Below are experts of layer 2 (counted from 0) of a mixture-of-experts language model. Rows are named router (the router's row for the expert), down (a neuron's output weights, with its number) and show model dimensions 0-159. Each number is 500 + 25 x the weight over its row's rms, rounded and kept within 0 to 999. Numbers have three digits each.
After each expert's rows: a language model's description of what the expert responds to. This comes from a sample of Wikipedia text that the model never trained on.

# expert 37
router:515536499500467493523503498500504522477478500514534502456455508528519511546482506509534497499530531491514530513513480537528475549501472518523480482487521464513460454495436499489495514535513481519500504534473467456510485466476445475505468471498516475487473482486516512495484551502521485470517512472474516495520534464488482533498490511505534519483522479490491487539528485540484482440476488471561507457529452509469533525476519510512492478515499520468479516531536482510519461505489536
down0:493482500460540504490466502489487475515508504487541464460482512532519472473467523517507472494488499535504548539511500528529489495503509509493466475557484528508478542532550502526450525493472473507515506535531522503511517461511531549509472492529493490537543497511518475471523471528496472510529479484460457519493523540531490468500500511478471488522500478496492530477532578491493516460484506478505526494508496497508479527543534488474524457526525519505516512543501512481529515486525457
down1:516553480513490463512473495488471523505529512463496522462492518517505453504538519473498507481495507508480532519514459506529509506529553496478494473488488483536479443532508526508462503507472473496515464464528494529480488484489519516490526507517502483503519496548507480473470497485480489487476494509493469532483525482564502498458517505453469515563537470448511510530507473497476537542526527464528479554496514482459560522467526530496493479518480488496515478531481499494486495499485461
down2:509528472499523490499502485522513521509487504504505537490520530487504462502493500544520513508498528541508531494471500469490515476504518465504515529479496499473482496477541492520456494477508513440492481492449475501503471467512464504481506489499503535476454506493493538500494529466510509483436532517493547527542501521485510476573510451494510560537501497471484486488475501483530497506512442545468538559496493492479530508476513509483490507519469475476516525536478489455511510444469488
down3:473493469490479466515485455555483465502483494528523492452514525580554535517540516512504493506544481522485518490522530470536496465495514507493485450493487483459472495512526456483496510526508530510502513488481533494520503439498493505473496498515462508515523464452532513501496496493482492541463521498499480480502486472541518516528511492481461508508498526520516492479504481501468495508517472524479461514522530475489486531491509487522544538534504463462523500514509467518458502496455553
down4:427525444519528529488512485516535480520509505505478504473508518514515525507556469484496501531504526447527469483478506451508487481526494512485477485467473492496475511542488498484470496510465551502482508519497478473498525519506508445493496546489519502471520496492526538481503529532541480507550513539484482524507471528504480481486521468469502517501490478481515505501509522513512489464498443486499452464547517505484505502486510524481518530558502524488460494476550526539526482485541505
down5:484530504457522529497477484492489509473483563460451546526507566447488523501530525525563497530469528537503494481481485509468487458474504515459505492488490520520500484481506518483457523508544519516520518541492491467498510487463514479516494522516530511548495490481497447470491506520522451500475521490524491510475459492498540492495488546514475522513475541526496468503487514502523504492465511490504503535504522495471499504452492511498501512533491473524511531511495482480547552494472462
down6:472478475504479498477485505523537524488501515524464496520517491481443537471497465462468506508516513539476557516486458491529459488488521456486486505517471497518560477485454489521510507512479458502496502490482503474475517469463473535518475527516485506531524517503493523485516539510481442498517472511488514479503472460494492532477534505502485466511537471523474486484524514504500455524483518546465522538548543513549531513483473493506470530478449499515465484499502484517477518501526528
down7:516480515508479467483481510456515523458516498487455516513466493512499449483526484546496489471517493445563496481489506517510514468550515507492520510503513515482462521504485482533481491512529528529521440491520529506562529536470533537498515475528519475531492517513500474499556487491535512515545488472528508492510462491504509497496460511521497459461523496499505515498447495502556541511530502538509476502512484531492478486519464516457509504522518500520515478469524501515548504479503539
down8:493469471470458459496504455505481540462508542533508477494483513522482501480477508465491478490490501522524522517485475515497461504462507471450513501505515526521464483489498484505475501497536467465515502522498549498493490479494496499509531522429496500437507531477551489509479493501488472499507486479512517552495502540501504512482555553488548527505498500460525481557510478476491460499484507542550492537482507430503477480517491475488495469493513481498492515478496548497514526503523487
down9:472485495476505505528488456460495498482515473475486484479503513494448501542463458451509486499478472504518504500495471449521515503528486491539519496500484526501476452457476518476473519501488468506530496527536523542483482511515503470472520430453512521501499526477539502496547486539502446504549489483529500509520462527486472529506494503502525492484497509535540503469541505512522516478495546499482475496510498484505493555540476478535516515457505525499538477501472457466521523507486518
down10:496509525506481507537473494483500512488463478481491451534485480496469514525479522490498464519453525475541518458483489535496516491510499513496460473495484479539525488502520494528508499470536495530438490522510491484474526478497538456500502500500492494475501539521504491495523459553501444512501507514492523539504441486489510500531501487480520512564550514543559509497487458514478511479535480475516474531456508508487486520499511484512432497476520497467559493493473493516501462475492485
down11:509472480494447507477514475494526458528481471510508509543501436503494483532498537541512517532521522469500538475472492480539527474504473500502490456498482498540509492489500489517539499485497495490505533469494528492474554500507503523468515488512506571508473454548509525499482490500509468539519505552527498508483540494531488481517546514499505513494502526525472467487503472462527486476546470467484489464488505478492477495522474544481562477478543501473511525466522506498493495477472535
down12:450538521500503480534490492491485500475527501510469474505503499466465475492492552476539504478541489493494553474477528515503454545490505488499478506519482463483508493449509471518484535527491538486509513481543532464489480482520479501500545462515495476495501553484494517500521532492513502478498520488484497529506488462490502489498494488500481510492477506493505519499466537502427480484522418493469499486542484500506465449527480499467504512477523529520494511562526529494432502521515511
What it handles: Noun-forming endings and institutional nouns such as -ation, -ency, -ment, -ology, system, College, Society, as in agency, Operation, subscription.

# expert 32
router:490514559512465504522502521514543533492478485487561510470491493503506518569499495484519525470512524479552484481554489516518495518500489529496493528483527466520467500470476487488503490519514506495470503507504498514485481492551452487548521531529553493485500473496525490499495544479512467477485489528476529462479501470474520555493497553522518485518532518473505477496514468524489494506492486440537455508526488530504518524479475520508462490488530505518458454515487485530551487512490490
down0:522492508487449485491501471500452467476522532495450542499509505520497520496468539471473490479449510490539516543548507515482467470496526488491496472466502497486491530504448500527450498529513483510475468507512488475477468448528546480505510548534511482495472453520542506491512518475504487465482483488474509492484504508518460547472501511512447519477508516527487496546486540483490466467522533530503493498565491528489489495532522490557463515500513495469504501516489484496521507503498496
down1:515505489440434531528546502478532475499483520530511508488474462522487459463489511476488531508460502497535450518489521484472483509483510502551508461511532523512487508491495498483451482551476512492501502522476540511503488494480518484546493507487495492523518530452506551497500490493472459500548506478462494494513527536508509506532500528468519511516489519504466488508492466548539502485508502549486440490449513469475511516458533491519511477490526486509480556495498527484524497519509519
down2:486513513483520489487473512483476522498512497451485509568466526529494470481488464500496488495514500462474524527513504463511473539482505469521520501486494524533491485512528509501460498524471499493518469464505468434497500555485467549520482483548492492483479494529536508545524478513465574479512464482514481499501504504510526432491501440513511479496501537479469498510486478473489522475509516493502501497476511531521510489472474569480466497525530534495522489523506501489529496449503488
down3:496475490463522520522478542510476471474518494495510549481488498464479508487494504498553514507503506540515522518543502479486487544458506481488502498451524486501473510461485519518509521523512489516520514538485446463514528550479543505523471520487517522497507492507520520496483497439479469485495520505479494495503470490537532496481468454541517492494444530527509512516525557505531435499493521451472584484487514503517476518480473531511483495522536497516483479485512524514501506518514528
down4:497551435498469515540510527517485515473506526474458511440527503526520515503491563461470493507477496506568472464493481494515515486493463525508498491527499550446506455510525520494501490519494516470473470510517509538515512472523503484518490482513503536495541440525471478508487488451536461427504507540507480496474492497496508493503524534530504527475507533473494494488502509508502531493470512510506475502489504520527503517502520496504495450509492498459505483469499495476520559527512495
down5:436475499500554488537475473543492490495453476507467502490535497506465497493469558516515502489440487489546499530516475515494449530506497522492482468502519508512526471512492484515526478468489486526443510491470509560513487499497554456494528516483460483483503482496506468524521499525485458522504499535486549519438470499493519471521468524524510522494552513512492515503474503479488522515473443506508487494479480512512526495509529476521511524493475495502513470474468535498519504466477495
down6:503492482498481516470493535510540531543502517510534503495464539484513490481487486476470484520493500515485514491511522480502491530533498495480479482539493519473506498495419480547502472545495514481534529521526508480445469496521527466530515519495519478520510499472474458504495521499522483456507503470511558543504530558496462467439502486459553471492533499481525484545477503502506471510510497506475462538503489494451528498495499477490484492492488494535475449513513500460499496457491492
down7:510502515490527542530482501508482510523491530505518447423522518517524469516529502509494527512522465462525474509508542548552499496489559520481513499510487477466489498493531520517463495537499501475451496515504504469519524459487545474491515501464497504497527522516507507493509488510442476497515488492501466507485513491490492499504485440492489523483508488504508492486534448474500486447544476511488511447467498470452468474505504483525502460499464535505498523486491470560493466534478506
down8:489521580481501510479472530507553475515533524492517505463532513531488476511517554524509517497505488501475490464531462522492541491518464493479522477487515472504511488537504496493494498505474533489525490523495467514513499507486450526498480482506534506493473527513507463529506493481529502524539530517494512503494478459524510557462521523491502499467493517477488491492536498436504490523483481490513520524542475498544496544478564471560471522532518505458473504487502488507461526473480463
down9:524503509494496528452496523565495480485498516467515564519494507472521468489501466520507475505491516521553534517523478467515517533509475473471550524512505491510530483522452480516475446490478511483509483529487548486531518515522480511510508511503545497510472498554475517515517515464466474546467507495492493536502492543511477550454459521466546499548493490466492507486472484473486497496492487536508516516503505538504512526479508487457506490515460501466548501508472512482518487524479526
down10:462496498495523531497492469496509493462495508490499472524491525485456510493525494492512425481510522489504507509499500489537470478492495476517490494534473502486495478450486469502491492486546522500544477512505549499484503511443513518495515494547507527485530506473487535505474484491498459457502500513483511514498509498463547488447474521546501529503506499513483524484487469530497479502492485549502487464464561455425459470468425507496504526528535538507483507514521509510528471484505516
down11:460517489501539535493461461548501488509467512465487475521469456495469477505516507521508515428506485487534437494481528455462506510496475482530497487487497560535503533486529514498534472487495483529526490490535504528473541533499488527493499531507519519525511523491487506500498478474502514432493533444505492496498472538548472455494498504543504531499472491489537518500513487480476476521513522520502451515459465532505497508521521494474514494524507496509505478514493514488469500450512532
down12:499549479505493505490516537462537544505526511529510486468483522491485494501501518553505490533475476513437534479494501453490467536489501507496516505547495504497496531479500435492467506519495495544461540491505507481515535458535511508505476515499498567494499518519539494499453535502511484485498502478474466518455488534494491540511486521500499495472521456503490514522453522475520487489539535507538523491492496512497472465489432483496507489526516516458473527497519506500478500535542462
What it handles: Word-internal syllables like ar, an, ian, ak inside transliterated non-English names and words, such as Buxar, Vijayanagara, Turku.

# expert 21
router:487551514519494521520538503503527539473522504475498553498466530519506493519470504505490508504538525474520542474504496553527472538507487549489462493494502516507509520505502488458498513516499520452505530549518462537519536492478483483512447478525535514506505507497523489469463517504493537494484500560479527482495485476498516554494513514527489492496515514465508515516553514501471473464477517458526484513508445534495535510480507472487465500450520539516467477464496490514536466536483500
down0:519541508489530440498469527514506502498509569472518554521492498527531482489515485523446559513519501525525501527481447512508514488509498494523463458511520482532538483486491508496496491515508462467532525513491496531485501492495514505472510568488520526485493504516466515530453510461514488470482509452512522511525497485526461528477471499511495504547491510475548503529488485508512512491536499540489496504464535571477474507505500460512489495517457480503513522471480510484481464468488482
down1:516477506489518522491511483462507492500482469474525454516534548495463458556528462488527520509518532501486460460540449491533475485521491484523507487517493457530489447497535483460484498469555518493509537467504482507523470500524487501490521481463501492484476548476523474519480505496520488436495475527487487465467476506508502491478495503503537512520520473510469474503523508525504504467471485494473473448472518537475492503535472498503461515547526542516492509477509518484496553495516492
down2:468508469454528478508485497508472486491513527497525547434494520466481520468454489512457514492512492519520488494493525459503517472503493519490518481537542488526502461494499498510501481515515520524527490530491496513524474518486535433536497517474465527455483433447510494462478470502466511516444482534504540489505499482485511526521500536521493499540519521500481453495488484515503487488547492499496495506460469467506484508515536513463478521517479470456518537451495516491461493491502489
down3:489508539484528490476473512511529504488542505470511545459493507514508510490480495459520518540514519510450518501498531512517508521437496523489536523508469498554483509511437494482460492514518481507531498480508498498511492451533491510524460507499494486469520505501471501538506484519483547507471480523538500555511521483531479464499491518478519489488490527537522483463439515489490566543505450493507492518544492483544518528520508523530487511496507501473486521474510461531446475501500475
down4:515512490526499540504507508516508500459469496484457485488501536499470490489484533461470516536482502502549535507532478522528515502530479503499511489477475474464503488538490525534541464505469491501491522504538515503513497490473531477482466496478499522494479548481508527445486505493502512488463441538510506466428466492494501469515519542508480462522479484502498540515420528510515468487425511513543473505531492503510497516472495506521525532511486509522528472493497545528499503488496521
down5:483476501468507453527515449487475487520499495479494499433473477528537520549501504504522524542526495496465460513530480470551465510523501495473500484518500523460497493487474531525512524533488487505470464506522491481490469491554522465471527504506544504546481459521536484525521520457488500504484510481525479493486426517543520502498491480505496501539510505523556456475487522485471486480514519495485484513512498489509499492496530486558499487477515496492541505469504519476508505539501446
down6:521505516537522508558480487480537518543483501502526551499532485453456510518523470483519526503501543501475466536513473446479492484492500493548484527553473523541458491486488470501525518496518467499538479490460487507479435474503492523491517505497503494485525520465483487515498507506512496472490500477500511443525575483491562533516506515501521475507498477521498491481514520465500506546492481508496487454479526434490468489520485504519466504520522520479480500502488519512489466505504517
down7:514501518497516472534497524518537491471453517449502515498527491477512495531486493503507505536508541517499464501458508501534549480484485528500503512557501528516501524535492489473519530490491521526506479487515467479464460496546500569511459541489500487522525493461489538485480486474525500475521488508531492513501499509485507528501447499511452531508484491449510509554474541540505538512506512497466519531496484473487472468438483477473517475513539474477483490454485490471545491498485505
down8:513533491517507482488520505480498486485539516474537480519451479494490484528469447534496539507479486486545476479501528545555542508547502484500490488548459499495536502528529494488495499485504455527497465520524494496547462486472471476496510498482486529452508495457512480536502508517497512512545480528491473534497475523476542504481461543491531500486506481484494492504539454478519491460534507483559511512511486511519526517497487526468483473495520498475523445463503523500554505501521485
down9:510533524479491507498519523446489513510547508457466515524535462479505490508524439544502509521474535538466501493517476489496546560501523491487460504515468472493526442482457483473528460520505500472508518533495492506489479518476518531507504527496487504499508488508487544509440514533487502494466538520486515480562471546517524505493480520465473477503436540518514503510494494520457517487514496516508506505512483492453482494496574500535532488519502504494504499507487474502487509521506510
down10:472516475448507533519518517498532493462496540492530533462482511507487494481495482466495534501517523491534481523486524485486539496480521504530493543520495490469493465506508519511463528500442516496502540492482550514519497490520515454505534520503496507471537523508465497488516491451497523479486481535520465454481476513490472463490497505481505526499509483463482477493524486525491536493505522495486485525525513519516511476517529463450515540461451454563479501469470505480468488508433460
down11:490491516479491487518533545484541501455468463515506484467491459512506496501498511477502525495547504515491482479474489458542531510480537485502507498492487527548499544502448526504497486528513504474516505466502501499522422531509479520450472507501474477522556460530496523464466523491510494465511502483507481547470531446582488479526506502499515464487491545486479450491527477505550477480493514476511506485510534503495497497502469511513524487488523516525453503491486489489475479493486501
down12:520476501487513496517549498497523488492438519465474504519516464527518509502506499477512504489512473489521509547549501502481507479455473496515454490517505477525478482485515568514428475524540481510473497522460498528439486501505488550512494459461505514501493516481511514504493453480529539495481503496535481473542526495493510548486454485511518518563499500487487463504506467539482455519508508476496499500534484506510527483509474488514530515531502458514508480523445488511478511463483521
What it handles: Word-final vowel pieces such as a, i, o, u, ia, ina that end names and foreign words, e.g. Modern(a), Helsink(i), Comett(i).

# expert 58
router:494540504507483504534486495480540531497514491481538499475455547509493526490474464500491521484508504480533552482474466499529444496467465558517498511467516451467457540483486503490537527508534497484462442500517516523515519436486458474520509511522495471475516468519478528478470514508493509497499489516501529450486510489479508532526519525522525513505516465467503487495518513473490513498463540482516473486489461519484514456503475494533499499500498532473478503499533440512533494520497534
down0:497458573462492501476488473497511529521521520477483499543487522469510461530516501488521523495530499514491490464482506501492492517504509519465481456519492533523500488471504513482432503491480536494514483509509484458572500478523504551496521499529510516518529499510495510511448476430511500473517508450502498515500529486465515485502500508523504531490510522492500539507496551519456482524508496533457504483521507491483455519512473491457498477523462524485525489489490440476488465550472492
down1:480526529481482494541452500460472493511512463480504545495506483519516543543492468495559490467515471503522489501495510521471475472512484507523534539514496500502522476490541495461485494462511546472492495467507533532503501473505491515499469460475499468474475501490500448507512494536519450542466501488501513475445519445495524490504538459507496497526527503513514521447504511505465531495488490503472500549515503486529482471537484492530535533464502488490551485491497467517534488513471540
down2:478479511503441495494486483461509493483469489535502486473508472528516491472512510462491536478479500481481514516511527491514551509453508464518475538493484474492499527500491521496527501490479506506530485536521535477480586515502529482492521498502512503509492510511522498481500534513554554526522545490530505515535470530511513509565513493506487497498512464461519511495443511459542512523504502490527463534546491498475526537512510505478529507495517463503444534548533518514485472475475504
down3:496492519514487497481489493489512478487501509478513491583481517495486517518523493525532534498486508471499478480497519517525539508490564509499534504512496510479506498491540507487503497438507545498504526505500490502509483564544518521496505532517532518491487485502512436544502508512530443470454502524522511558544538503511456511508521495523453484487472514504489517499501526543504488537530455496455479529539514506479456477477476533491518485505521500535525481488485467491491458456501475
down4:462472511501557491505522532522482523511520500461490535545490495553448505518483492492475447476520510534528524484456510486480502449501457509464490489474516505520495503490518495495436494462487531528492555522450523491477525500487519489533526493505499504459453466525532490506504521490494487482518488530491466522477499521481483533453466527489535476502521453504490516466486510498481471462521538484498511472519534477485496560499484482511467535524501497511524474512487519526509487475475504
down5:491511446512497527484456499498524510519547495536507510512526530490485500485509520521499503497513498555476493492485500522448517529485463502472528474475535497489508468489488480483488521501489514452506482512501437498530446517484569496496494560490480513509504490507468563500476511476484512452486507540516537473472457509500491570518495502493492518489473506477499507498528530483466527536510474477491516524481514485524437477505516505517472520535478514515521538516452488512503484472523460
down6:476498518476532517493534515500496458496524511532494505504544532486536495495504495495483503503508493469530482447505429495502488486501466466500493473469486500528482542476540497485516493461490483521441443521513472490512494553462508505504501488503491538540508533459538542522499537514490441471496500503487469496513523504481534531488527528535455450514521459512508516522468476496496503520503488459498492540485518513545517497501483502525460483473492491458517498514429501509506497463496499
down7:515495472518500477488567487507459509520560474519495504508513517483481523467487476462496503533485522481491523437475522521514535474525482510501484499531502525454521493518496461508531521504544522483493479526513481525553499522502527470523503571520457532520540506509536467477487516524527463494502473464537513513444479489547501500494526486490488469479500497521496539504477514480489493460500491509462488491541467497483477503492464514465505519485488508474479480525479507521568498523530491
down8:467465510485504525524503503526519524510487501506516503467472494539487502535515544474470512458528502471462486484504507486508491503498483499457462525479502463467488514485466491484442451503505453499465527469482495552527504516509501457523486433498525522534467479460534454492494459497491507472502473537463510502451543499509485517493458461509494496512490512508516478479526502494496455511552518467479494484534476508536493489484490501513530489485520466477525475497504431526533481487507494
down9:513445510485500493497485485454481517536507475500531486493497442554524511527524511481486513489456483443487501502528516521545478507504524501501472469513530505509518503501483473510472513536507497528513520540536493468462515532514452476528495478548521525481504475487535476472513456487551498527525480456496520518519533503538488497499518466474512532524508506504504494471502537490472458469526512509481535533480508515476480485510490464519493509538511539491497495475472465561507522527449466
down10:458489499484472517520468459467530502513558515495485481527520471564463523492564455502479534494529481536518515492487502500483518509467528452506491469486524528548514509493498501494466487522512506464489490472463491480475510452511497519493513530517513529523527473568525553508507479469513518488494525489496502529487523483489519487482504480497510511514505504518482506478517502513503485547467590518518486530492491520487495475517514508521513474475524458477447522485536483527496532488478490
down11:524521502502500494515444544470522514485544526493495474560487516491500491512524465522457435492514476510498510530491471522522529480507489509501505465502538493469534525498508498438454479519536535487517516531533486499467484513520517519460533531502467513487483511474467533497431473516493487506511491510561514506537487477518514505489471527478486497536489470509545474542500510516549500502500507501504507458482473478507470533546473499520513470538507494476479513452480507479494490485505472
down12:541536466473463503498527500473471519511452487488512463443473500498526507505499523468474483486485448486517511493517511470504517503454505496469463502471564500498488482487508493504519522503480481453474502568468496508542462501498500499467486501510514508522500471482488480453461507500510464499477481498448525496471489509521481530534426522454493478476444491489521501487490519459480482477501512462463495507479488487483479540488502508517498519454470492478493476541497535544509497499496468
What it handles: Final vowel-led pieces of names and words, e.g. e, ie, se, te, as in Browne, Jesse, Shirley, Kwon Min-seok.

# expert 28
router:475520543522472542528493510483528537486496533511515520477455523489511503499475452503535534496486492478539501480521497550504460500508486507483459499502555476503489514447469486518512542508515537498498468490480478511525491456499476468548483526497543491476522500527503504532477556503479543500526501533482518483460514520495513489467502529464529482530550495501504458532508462475502487467486494476498521490464461529474517549472514501501449491498506484463459478509518525517540493521504499
down0:529516459498565473517475475512441482526530508500493525467474523463505493461513482480501514471469504491496516504494551517501500538475505536494497460556485489483488511499476493517520522537558518507484472519515471514535449544513478440451513499537507475485524507536498508498515505508548474464482553484482507519517477527493534512500497499509472477540461503534476540490512502488520485558478527528509537496484476513533490503470467515461499522494526483487494488509479510500518495499473471
down1:479517511488509506485485545516528475506491519511532523488491548533504542513449491535461523487491521500533489551490492479507524452504520501479494498510525495512545490455495476497526466479481556522509530508499541489443541473518472523525524520505545485486519504517522502564491491551505481492493508496509467521503557490456521493488531510491479482530522491504532470474537469533499475506499452493535522529501486456482526518515507502519510478530465478507515467498425507494514501487507503
down2:536504527478487472466529508484520514505528558515547496487475537510474470474496489501493471493464493554521510493497520538479546490517511502513500524463555501538477496463481493481487475497483507517510471477483519500506523541467483460535502468509487516480498507472505513490513513515514500488530523540487497460501444494462483498450448494501491492531510478498531511526493524526514467533505484570539493532461533486494494469471473477483537542506483482500542496443509518488521485522535515
down3:466461468499465494505549480485484491463499451545531468485472499534475500515529493518537488498508481480494484483488509487488519508506512478480491470463490464510500513484493506469514529512431466489465516516506467556481522529491540507479470467465491531466487495522478518499495538478521502468457474533477503499560448512481485518470521474500472495497492507499495525538528520498517535477468495455527484513544496524487533480515526503489510541512535532467493512478499528554522472493480464
down4:479516466502508496465488448557504534497491495467482490449516497481490511567468483483521487478518527479498545496463485497521507476484443516531484494499455521519480553497515474489467513473509502511504479532500560485475502529422501516494528443489481538490491484505491492463518523477474493482508483534497481497473521524453477507529523483486482508513497476499519524488490475501482475487471456528510497520511462509494519513443536485498505504486485493516531482487485545472527500493538547
down5:477477537495556483508550465477512496492497494536505471516604531534503509511481516502478485510511487487481460510496507507495507508514448528477505490482507480560488530477518519491492493488503501523473521470488481495525512491483510517507478468485514474489512512523477502480496502516502508485507523518493465476481539483470535575480493464490548505484544542504492518541514528532490498519488529532515515531510544559528487504499511500489498487519552542493525482544480517551504484511533479
down6:469504499509490545433484487498528531497505478524514502497493473535464506467507456514519459507512468543503492523537493489490446470518481470515509538457497548494506539506492501499562499532517471475467545513469532537484535480517497483540514492488477497507528508498542513520537479536522497496519517444516498512487523485486524477476515511510472521521472509508506480501484511533514486494503499483460505514509525519482536500492463446500504512456522510457506498536510520582473479473489514
down7:505532488498461477525516462490527467483542514479529486514478509484513498478511481526465503560508511501511481494483533492509500475496497523503487442512466501512474488515508508481473534476538521475485501494501412450483532525501499554505480523467463514533481508521524518464486473477547506492476511469521508469514512492512518505493514476496526522452512466472484603560496507514506505534446509519507513497506508496474504482491468497498507465489547514524478472478499504498487487503501482
down8:484469485513502483530520516463457507489532489507502438432523482523480478503457477500467474485497457492506452544507518499500510539489468501492481492516502476488486509478490494567499482512509520528510504530485461505516456499499468499484502528528496480459491485518485487517489480461529516526545459508489513507479475482526493532483487462518497512519535520526557500536489482449502478506541507545510499514490491563529465525526493512483506518470532524535457492505500499508488511520437470
down9:481467471530547488477524525481545494486529521487549502484437467463472527507503521502466492502500475488491486479489514535508503499495453514453487496480488489508448494493552509531480468527538523483472472487502505514510502503507554523546537500512502483516484507486493488503479498492491511459439483520471533508516502512530495477486505522514480469526467496501500509507514446521480485493474528504509435548453494480512494477482496513491536525489514540470514474552479526458520474499523547
down10:449453524500523466466529522512504465470476515498541483467431512492506527515512496528547501466515483470492510452479554510470464479492531494458498507478470525502525482527519524520523505481530431525484495513480509469495531462503490494483489463517522524496488490495462490498508490530507500511513513469541495475502466513468494523501507518511465482549527478477452501501510481510537493499530533493520481532540488515540481488500531514522503497457476523502509485449458464499506457530508505
down11:525484459483461503489478498500501502486470472511462541503510496473545469500492470514515500504506430496504507494488472514475515489515526504476438463470494500516496490508470547488478475499549479489500521544506527452502523511511529493486522523501493552532500466469443495533516496450465581499513497473528513522525493534539476486503505503516463499444518529516525528493525523464492503488456491500504503486520478488441542505528501493516487508492495494464481456498508484503466518499509520
down12:487518538495460480488483493531503522544534477517458452529506511514533500497541487526534484473508502521458517543499467509497528530512528489473547484476520534474489478551463493452481548491485518516505528519498487426481476502532513535477487474493518502499517519486466468506494478485553513482458519445529502516535512526488522518496551476475488483517517537469506500488494506514493476487517476507503519563533508502516486494485491510540478509489506484485500506499523476516492434497468483
What it handles: Word-final pieces, mainly er, en, im and man, ending surnames and nouns, e.g. Stucker, Olinger, stalker, Horstman.

# expert 29
router:529496497511459544516494489476511547455507508504547491470491518537524529500466503536523553468517512516506517539516475517536468523481483515470470492456509495479512529481500467517515503516504534507455463505510496520471528474542487457546480512507532490494451510472521512510496497525502487496518489497473500469502507488472489528519502526513561516497508505470507458498525467511477511440496519467534486505477468564472537519466509476522497481510483519486450472513530464525516509547481497
down0:532524554529433493520500528482480467517486537492549499532491509537517518477518499514506569502522505490491522479477500468498448504484497523511498501499500501468496456481528492507491504494478499497493480470523494506453473563477480561500501506520535550504505478497462470485535510493477515507514472450482496471499490474483499480528495462475519515523508500514519506494508511504506440535465519445468524518540493472483471464491454483497523457510476450479525516518483475490488501494516526
down1:471534537548500517517512504509484512466468466514472505504482514527467469471466482510506495485523542531454510490520406553524481494497472514522472516529510462466479529488519479536484507471518530484495507496527538513508546512495490521456485496508521523508490534504470522494498503524474489516556522469460493530512463506506483557511492502471500493498493521498502520485488511494489492517560515463535481499509494536484475530490474535529470531529534474535489457488484494503482477541497483
down2:535501507526492563507499484508503451515489520519501543509490466486480472525497511507540468478515500524487493514552535510531499475488484514519536506511494494548486477472491505465497507521482486542512492528556564472491475490489492454544507527501494484523514490491499464527449519483560524505508533507519495482470480481507546482469471494497517446520521487468472542495494515469496456467534502536482429495480497462484511509496518524477505522475505515495512519507536480558517497504488508
down3:490445531511477493516497479502511505505476497502562449507407456499512465493502519499499533531521551471458513503511444519506492472497520459481470527498534523493486478513491529486506511470480520492528476509461467489516466497482498521462483477510548484518537516485488518546516534484495529534494506515506471515537454517476495522496560508504477493516516509488498500517506516507508527508509462493552548468502495504551505522479483512465499490489542466505494462509470505514525512506507481
down4:498480498494519521510495504532501491476506488495489512459516538540522549518489508527456475490480501505508485458531534526516544508539501506561526494440451499491495500457522527527501516473475478514515502515538534512493531496527484474488511502487506487477504472477440566526503495486465475456544475520496499492501478501500490540518523534504508477522494484507479502480450469470517536484546513523505514522445482511474455488474520534516474514534536513477541488505497492518477500468487451
down5:484509512551513476519495503502429524501495524521475539464488545483503517537509503506497500455466461463533514515476502536531479478469544492505497498506509504479485509520510458516508489484470525535497502542537485509478522466498489531496502519504457477492471466480546467551526553472471489510497443532496486464531492537502472513499481454488501539516521515474469516524513502485510540493473511493517477464494471503487517477515490492504501496552469459511468508483470489454521508477486452
down6:539512537510479519488501469497473556528453506490539437526506478476487476513503497548516446503502483487517548526491511515506480496513488515503504487511526509511539451499505516464495534489435501485495529543529515523485501512508507509467519530534450488503519511481538490475473514492466515490491487464500502487470486525487503526482501465470502497505499461522506520511535512506560476525536428489481482506469431502509471503471511542504499466515487503527481526524458509473501469512511501
down7:507493525485499472478463493533522544453468456511483509498479522443473462529499487542512503494494506468504497507476527515498466506489499517507507462463556496482500484517462466515472498524523485515482497515467513469515456508528501533550501494522499491558478501523481513520518528493498561544479479480522514531473479545441460517491513468529536519533514481480501477453498477453457471496442479478506507527495516497501489492489481475488513489485538503477486500511512508466533487491480466
down8:491466520495493508511515487524493538522495517490508486496490521531480495502453501493485489530513480515475516473481506514548496507477536514480495505552461532459487497516525483524509448510483489523485503497471504563497550504454510481447499543540483499482480521491477514547491479496506541502493488515540515500501531451470480497519454490546499503507481487522476515490517478457491474521534492470502518481514484555510498473579556504542451526478542479497492510488490512508514516538515463
down9:508480478521488519486501530476484481550533496470551536506470529508508519536502523494552503499470561469479526526516498504516476483511513490518469517499543495492492502495471542483474500508538516475523504486463540462506509519518511499482487446501474522550492462489453514521496500549528472524525539506467491506545499465491526505527497537515493490564525508518478489496498513492467469507548466519526488500519501513475574544495514490468503522543502497487515532512474524516491527512475500
down10:482496496466496497463499525495533466524412484517522498506476520484467491499511470496490496507506505509525516514493523542498494468514487521505490464480480503479532535541457501505518494495486542506486523507491505499531463515489485485485534485454480492505458498515502517524496490463504522496484489484465500537517484517496522489487527508501485461531511489472471520546576513531544451484484544446505503493456474522502507554481461519500507537485528535520531520489509444469508449541519495
down11:482490467502506510448537527479472528493465519519448487515468505493512509470464486476532475519487500488516526512512514498452508488469510452500489472481505456508529535508508515494502460541495492447468508513527432573531495490494465521519512495501465475516496497502505530507521471508504531530478496508492463542545471509522468506525561494504481521503473515519505498466476498502486523468526516483508454465492485494506521489539487472506503526522514495477505513539535511558530470548476504
down12:520487509477504473459477563460498476483497498486480521517524514498478521479496486519517517503494535481480526505461551555468461495485496496497520512484480476483494509475489495471527485513485501497558495482533497414538478492518501491510531522485501533494531517541502507470471494459545468493533540459485501497480513516469511480476493510570536517516488520498500524513513489470471531440489496472508511511489541507501536496470480458500504474504523536523495499492494533553500462512537490
What it handles: Single digits and zeros inside numbers in statistics, tables, populations, coordinates and money, such as 152,950, 7.1 million, 100.0%.